Below are experts of layer 5 (counted from 0) of a mixture-of-experts language model. Rows are named router (the router's row for the expert), down (a neuron's output weights, with its number) and show model dimensions 256-383. Each number is 128 + 32 x the weight over its row's rms, rounded and kept within 0 to 255. Numbers have three digits each.
After each expert's rows: a language model's description of what the expert responds to. This comes from a sample of Wikipedia text that the model never trained on.

# expert 12
router:136062126133147148119141102191124145150160129096143124095119100114108103127143121176057129090139198140152135136117109155146161134169132099126090083101153103147157189101135200146163083073089144145152100112099128132160063140212172128146099086160158072146133141135066122129109172092095102152134144102098152145105086143119108120090150174150108185165113118117153060139114067144185157097091
down0:139113183115141132126118116152066111118107143090198104098083171078055134122162132110189158108188091059148118072050089095137051085070171121196109140110227159196174161107126130118080133161125147080049149158130122047111139139137191110084086101139135185118120115180080100180092163126094164148128121103179156118158138141143162157114134164120123100064145115133089156156114219134084115155176
It responds to: Capital-letter codes and subscripts. Uppercase letter pieces in abbreviations, country codes and registrations, such as POL, IDSA, PH-MKH, plus math subscript markers and list dashes.

# expert 49
router:164078154110174127104097140154202157153183133139159114125107130104112090053086111127092172079187145126108172129132114255080138192115138093114175097155114126131103143116186183145165120111063072095158073167104151099191109105084165113135118099135134111145118082175113124094133137118120107153111114096126099116122108117105058132113143148153127134185116095087150095159144127115173128096110
down1:117169154180125091129173106125197136104196147156146123140072110166106101091135112160041150148137128153121202216131120142136095134133124118198105130112140107118097157126186143115117161122071136146144129108142129148131130147076092124098108108159088149125158150160204136118119098148126055222115126139094111128113117119113143111073087100128132105140110182146106110148141097089143168088102
It responds to: Section heading markers. Line breaks and == or === signs that open or close section headings, and line breaks between list or infobox items.

# expert 59
router:153121103167169156073138125132178151144186196114155091143108064114133092143101107143087157117133142159184155129183120181125181169150144082113126085119141098149086120138130140134138131071095113097169104116096133069115119136150160132102117071106145066094171141194100145139074144081166091122104131075111125151146040140095121080136113168110125117204048153085105072164112122156176168115138
down0:127101072167193167150132038165163104161072091193126100078154128102146167096160111126128161100106088086098147133172120084118048132145065134131089116111122091163130143157119139131125135101121125139087093149121195139120185164177157105147147127077125118170122131090120099108142119095158120134123132086126113133161105084129133119124106143151083144105177123193059164163105127158129136127118
It responds to: Place-name words. Words in place and institution names after commas or in, such as University, York, London, Street, River, County.

# expert 27
router:170093180116162121084126087134192131164181168139182117078069124095125138124119134141087183117194151125147159109131113128144162179133152073150158103118144102167081196041164145116128116087118130143174136154121113082124092095172133110094130102111153101162134117145158139137113130115138092143096114109123098129105075160136093147114122152123066141157101126075155129148090056121142174126115
down1:119100136169136195101081158183114090117170138112113149127130097112094119122155137168153170098163153171142134110127181016105139169139121124108147122131092125152080170094126117126145126103077143137038138124116117118189101107080156142118108097157096106128149150151071147152140153144160176107160104073127133140133111141143121117143161139083104118146080153121114140171128126128154135142142
It responds to: Quantifiers and determiners. Determiners and quantifiers in general prose, such as these, same, many, such, other, the, plus the word following them.

# expert 37
router:118105128165172168113111136174132143157130139120166082158114061097147131161054093163040205147149120136126168143196091182157151138188119089082139110158127108172077085119156170124138120080084137130123086077126121117113153108148151132147152075139178128153145136156067121105110142102141109118098054079129091100151101133129112063157128159129128159192049121073110078123106108147138183074089
down3:150142136127125137146145118073128154113121127155149145143127156122095110119124105186102150136140117137113160146101159112129182136133108173125089126108109067118135092114126184122106128159132093168141142154143136123153178124188162146148151102138132128173192142154102080157152164100144159062098118125098082111179173167126084140176111124139130148112115121116120165178120121177112111092169
It responds to: Commas in places, pronouns. Commas between town and county or country, opening parentheses, and sentence-starting He or She in biographies and shipwreck lists.

# expert 45
router:141093144106165085085147126133154108178122171120156106105115091063161147170164113121108125105130161172179121119108095194182160159163109095116145138115121153132123167107144142140186149086059112143125136102079163089152092140211164108156170086143235060167179134123109134172060152076140123142125105095128104164162153137137069128102098134132122130175087118083149068172108064106173191116122
down1:146078116091157117140115140121180110128126123096110102142085151123119136090130126152125174134177099130171142122121133125114106083184094175132162112128176143160126113132143099153102134114097053134178093167162120160173117117083154120088115154114098132128133113162141088112088117168086125041162121138086092116164151111119161152137139202153159081145197118111115126074124144123114153109104
It responds to: Pipes after numbers. Pipes and semicolons directly after numeric values in tables, e.g. vote counts, track lengths, and score lists like 2–2; 4–2.

# expert 18
router:159113131132182135108077123134134152175141112107113115151019076098148092139091138132132168117123129131089109085171093154207131171141147100054145112174149118159137186088124163123131147105034095082135119091110115072112106076165134125130174107134174076111122084123163089103105141079097106172124130102146105134144081103084091120122091140138123131125131139099142099153152100134092151101105
down0:161148184125169131127134117161131078106103117080077137106184111150133081171138152135079158183146085102152116171133130115053162075121144164146100157091108135138155151138086155137089132131140141173148112149112075149084128130118112145147093152113115098129169109133101058134042140136092118153077128131187125139069167143174128104125143145163103111114115121165095147082161138192191163088144
It responds to: Clause connectors and intro commas. Subordinating words and commas after introductory phrases in narrative prose, such as when, where, which, however, that, and In 2015, he.

# expert 3
router:133088125149214136060120115142139160151164145114206113134074114120153088134143129124093135053189165144123159120157106130156132189132136121168126124137148073130123159115191174130142108087098132136120120114105090081148070124189142112108138107092151093103166137195121142090105108129147143139134099076155152119144097126158079110154142175138078153160102165079135093143110091117186161106089
down0:087157098108095133121131134116137107127133137086081128129121163085152128124117170098121126151119100057136126101038113019144140164140137159172139162116149098120127090176114176113092131090072156126161099117153139143130124132126127129065125140174162136081100103144136106103142083080096120135127072147140168159151094102160147055139099119130111145134151108109186154115165133120119150184080
It responds to: Definite article, possessives. Determiners opening a noun phrase in running prose, mostly the, The, 's, his, its, their, usually after of, in, to, at.

# expert 29
router:149057165149168138079090096161156084166145151135116127117117085084107134148136134106106163109199137175165143137117095135154131216136163084111151144139140114168121176126153182152128086077090118148230154086082089100128127131153149160076128113128170079145128125140122113140083122114120092167113134062115118130117107114131090088097102136087118180130124092080151098146124071093156183091125
down0:093105143100087104159128110164110122133116126121122128190110195137096164107097133106110146086091143134159141157145130000154105142098133099186134129099166135179122151191085174149173133101182140172192104135111124105109142154078118112140099132130208188107102144113118092149098101100132137086154105081129111146135151144170123113159131124133122126115152156109129121112108103122154144096092
It responds to: Common abstract nouns. Content nouns and noun-forming suffixes in descriptive prose, such as water, energy, treatment, social, kitchenette, knocker.

# expert 51
router:157096194141180145078095117159147164126086186170139101112119082117130103167089146100090178132142167135147154091181107168129114148137111045131129132103132099141092138120147144140128073031095114104128078093082121148126077138152122094096132093152160049138161141178141131118129157092158095138124145089088136098138094120115087104087110171116047207132083140064111111159119083126127171121119
down0:222100184115144099174106119195142080124120079101156137151110168085164109133144158141105076169118151116144158162151083021143138173086161133142141145154072112141178124161127115146127116116116103153196145113095087097161173141129146126129169121185172152125076113111121080156172080076095071152105131118097168128151185209172138105108108175144115127112158092108112098090127137096137168061105
It responds to: Institution and award names. Capitalized words inside proper names of organizations, awards and competitions, such as National, International, Best, Gold Cup, Football League.

# expert 43
router:109108148131156121110100109163150146147129198153180142138109120093104059157103112120101115120182155140137161166163127222171112148174131106070135154153123115149107129202165135119126125104089109085185118153082128115102057085129159144107160090156141108101184139141157161100095130112123112164149126124132122128143095047068098146162128168128124133186118159083119068157120073133169129096090
down1:159144092193148111168120195151135168108184130104143172134135068112157146124084083112106138105170093112105138088077091174105137125157120133152165162124145116097094145127082133193129177096099145162099104118114136100110150112158155140165179148081117137115143143115107114117115136120178167142154140155086191124160165093126131112100134105118139077146104151121087173081156153152114114121126
It responds to: Opening quotes and table rules. Opening quotation marks before quoted phrases or titles, line breaks in lists, markdown table separator rows, and coordinate seconds marks.

# expert 28
router:118084176080185132059052110133118112105130143132186121148058139092149136131125146140112158118162158143160146087146110168169136218203113069156133121154198101174121137131138095133108135121094073129149098095087116112118096138168175102109125081109138094151124071182109138140088172085132124169108108125111089100139087134084095153131116136116107157106157097043149097194087085110170212124113
down0:072116105184140160123124141177167131101100176113085129142116106177134103142082133114078126181118145142136142198155141000102105158090093161106183160102066123136173147157172136134084128118134098173138129130147110164105120131096128145097132122161127173047081145086148113121080032144089131136124101040097143114078170138147149088147103151124136108100086144165158149112106132128095112149093
It responds to: Sentence-opening subjects. Discourse openers and subject nouns early in a sentence, such as However, This, While, which, that, and nouns after The like draw, deal, transfer.

# expert 1
router:136127172130141138094078150126131124175173145133152128141119093066095130126081134148100228138155192069104191141135101156108091195126116122113150129125112127119126164147144122161113139105089155136127128091080102089133060128149141146128118116129187069111176105171101129119110127067146101150162108074126154123109084091103092126124096142103080141139092085120181103150141099118130149137128
down0:138141123081164095106103117118158127099104150131129168093111135139085092085085141135108143090137110148154164145119122075110104142134137161037102132142078149168088101096193135072184078092121138088139123139131128099140154072106147108123152096071150143164116141132104146111053065086062124141113102152135080112096116117118129162131103170102146164169157152141088170068135124076116142095146
It responds to: Score and quantity separators. Dashes, commas, colons and unit words inside scores and measurements, such as 6–0, 7–5, 5:00, 80 × 35 ft.

# expert 57
router:092076158103197114080098160170120144149170134075120111130136067123120128144082100164104161092169136147119128116157076185139181212144093115133143121079141076178095146105198149200123115102087093142146090112119131130130119138163193127128202115174139061137177080190086165146077141061139101132102079072130150135155132104112104098107177109126066172168084143101129059179088101125152174097136
down0:063155104151128133112169162111105173149132147083110151091148066124119131150144058137166189106142088118116124174140141080171120152116044126142115133123160104121119129135148159166128145119119110066111141138122197112150105118091102119095175128090160069105139096163128153100158168174101072129071098129123130174103111092136149101137161080114141083098062130128119173098132154140099063171160
It responds to: Person descriptors. Nationality, occupation and rank words describing people in biographies and name lists, such as politician, footballer, French, dean, Chief.

# expert 52
router:116088114095188173062090121131089135192171115108177125095120128092147127128133133139086131155099184159139155137108082199168160175137114106122164102115180062154103157144161146101155131094061098102165125083077153135143101110163157128172185082156146086098105121171099143143119137087155113153082133062105121166122147165143068127114116136143091173182088124083094094150130107150138171094107
down6:104138184181098131077117128144154092147185108159149095110112145089142099145091148098150156099176101091096170082085109149091097075127155164163119097111133181171139112188093129090126112110170096085140177141119136170099144163108069119079178078127108126098153150151131144133103138169166207154145157123122080154158159110103127132188131151176163120047140106121048125066141118099098076150140
It responds to: Numbers in tables. Numerals in table cells, scores, heights, dates and statistics, such as 7–0, 1.76 m, 3 December, 34.5.

# expert 19
router:096123160125127111095078136147118071188131163100138085101083124086152140107097095101096187131155158114077197094117107215106167107137155057112140106119155160121115163158176127134142098115103065101144095073083129127147071100113135135128178046136156078113159103160065124164113137135147065123119122081116102125129117091103123093096107188115055147083119094092099090131123087119136184122120
down1:124159106155129137140155103086199103087116091123116054128144116105080104132139095135112147143114150102126135172139128155106112138175167091076084139094103073186148146120149106164149133125118136098179104124101126111113160094067146108182190125120140127110102174097086136080124115151144076093142150118128067101108165121095125110138121099124083131172143117123124081169169114058113129050128
It responds to: Infobox field labels. Field names and headings in infoboxes and tables, such as NFL draft, Peak rating, Coordinates, Scientific classification, Total formal votes.

# expert 60
router:128089118101141173070089135114133137149179180125148100107075111106107128153122151092107156080135175166155153153125097206164141143204148135102124117091126125130086138115164181135105109099082123138153105115066095068126115166171173141116148104119152090117106118169130115160072131086160118145128098065092128146123118115129076107134114153111055137127081119110132102141103105125219137130138
down0:152126152133185172166139118103081058121151160161125094079113157132134174130155152091115137158156086090105165097131114100089137090107139111074129126092153109080111148097109159145110081116121116094135156187164110110096171091109125116132109159099141076136158127114112129118125102118137160099125096105112092216124061123144154143111143139103147116104166131127144114113111118162122156162094
It responds to: Schedule and date cells. Date days, times, @ or at markers and city names in sports schedule tables, such as December 26, 12:00 pm, at UC Davis.

# expert 2
router:154095109155167149117115083111095101182147127123155106124087130089140153126078181079083153096121211175175161135142079163140077107128107121123144143109156102180124148094164178145120095069083087143210130108115110105162086125155146136142125094145181049199123099144110061092103141090154074161113091090110134109140120074141145079157132140128131125184133128088113050118143094140176171124141
down1:153092142127140095146179117137126137132087141132146136152158143120207145117139080120126090089107145144107156121157097059106140126118128074102117137106102134169158201093083140148123082178169111094047162184149147131160124118098133075174188137123134160091160108125098203136092167166184134079154096118110168146116142171131148113134141099080114167196185076132116120089133110180108122114133
It responds to: Title words in quotes. Words inside quoted titles of songs, books and albums, often the first word after an opening quote, such as You, Love, Night.

# expert 20
router:176043190110181129093123099159125121162178140134123119119120168098147141148139125119064154081199120147093188111138072145134146205152126085130147093130148136135083183141119185108096104122084114159192162149107141098133102071142140144122146072117143080157135121136082098099124120116090096154104077080089094097114074098078074155130137158089083174140095116075120096184112103114172159082148
down1:114122089105132097122097061160162133114100047117094105069146124166146108125115136049060147093075125111124105092153156035104125154161157163129124115170147182154115171128086150109121120083141154169156106108080139117174109128068139139124062119126178088162185192116143050106112093129150102106160123123139161042089124114118167107181143053174127084169197122146093127111122141156142153130178
It responds to: Determiners before nouns. Possessives, articles and quantifiers before a noun phrase in career narratives, such as his first goal, their own, several, various.

# expert 50
router:135091123092164155087089114121115099153159152114156127089111067088115138156095087152109169104166198142181169142132130125176159135122121085157159123134153082165122169107156145128118107087109132151179110129116137070175109086193158150111176095148165083132090083208104146123136165081113075156153111097125145132125116118116084121123145129175102160133065089121143074119082078124145196083108
down0:130045085133111128146150123165099119128084172116127167140113150146147088053152149114093130119120137153065048084126095069140132144154161100193116154138143091133128098116129164181185124139141101087128172147132145114174167210146128148112168127133168119132133168153129127106071142126161143196118077176055128129098082145140072144163115136129118099112165153088135120127134135164116088078189
It responds to: Indefinite articles, approximators. The articles a and an, plus approximating or quantity words before numbers and nouns, such as about, nearly, approximately, another, only.

# expert 6
router:163130119135178143079098151137135159181177169152139105107110107077152134137126105144121167083137167159133166128130146188123143162174123108131137149107124119164097158120147188116190137034093142123150129115054156106174085119196183139123114044118196077154126140133102125099102130087104077135094138091106155148141115130100139124137127117128131147164126107088169082124076067140162150102132
down0:165094138126121134124093139136152130163127146158125072173181097070177118126174147131092113130162136087153140104110138159073178148166146192101141140118118096163136118073124129179123148114140148116128108148123115129152175172081112126125062109142106146132102125158133169131159128083133113162104130136132193153096147173130175164114136098140115105117114110138079118136070101150120192079029
It responds to: Names inside table cells. Word pieces inside proper names in table rows and lists, such as Haas, RAF, String Quartet, Fulton Street, plus non-Latin script bytes.

# expert 13
router:161115117151202127059101139134153107135124102121145141147129138106151129087148196135108153133126119093131149162157084237141165172162144096097174098117145109182136183119177137109178143118053119085143143068057097077140122083145176169116136136126181057139171090145128157116088146077116101165141118098139103109139154148111083126108140123140088116128115077114144096145090098122099159092119
down3:122114172075090120146160096074164138127145123144060169131164128093155180181097131081173106136136124088082144084097097104133094076156135106120164069108152157096117119156100133141117178127134105128090097133153081103161077100110099104155078178086102147215141090118142129133200086099171152105151148122118072144106126153119204199127074126148119131190125086161161108087115101099125158093184
It responds to: Numbers in stat tables. Numeric cells, signs and separators in pipe tables of league standings, election results and climate data, such as +21, −21, 65.1.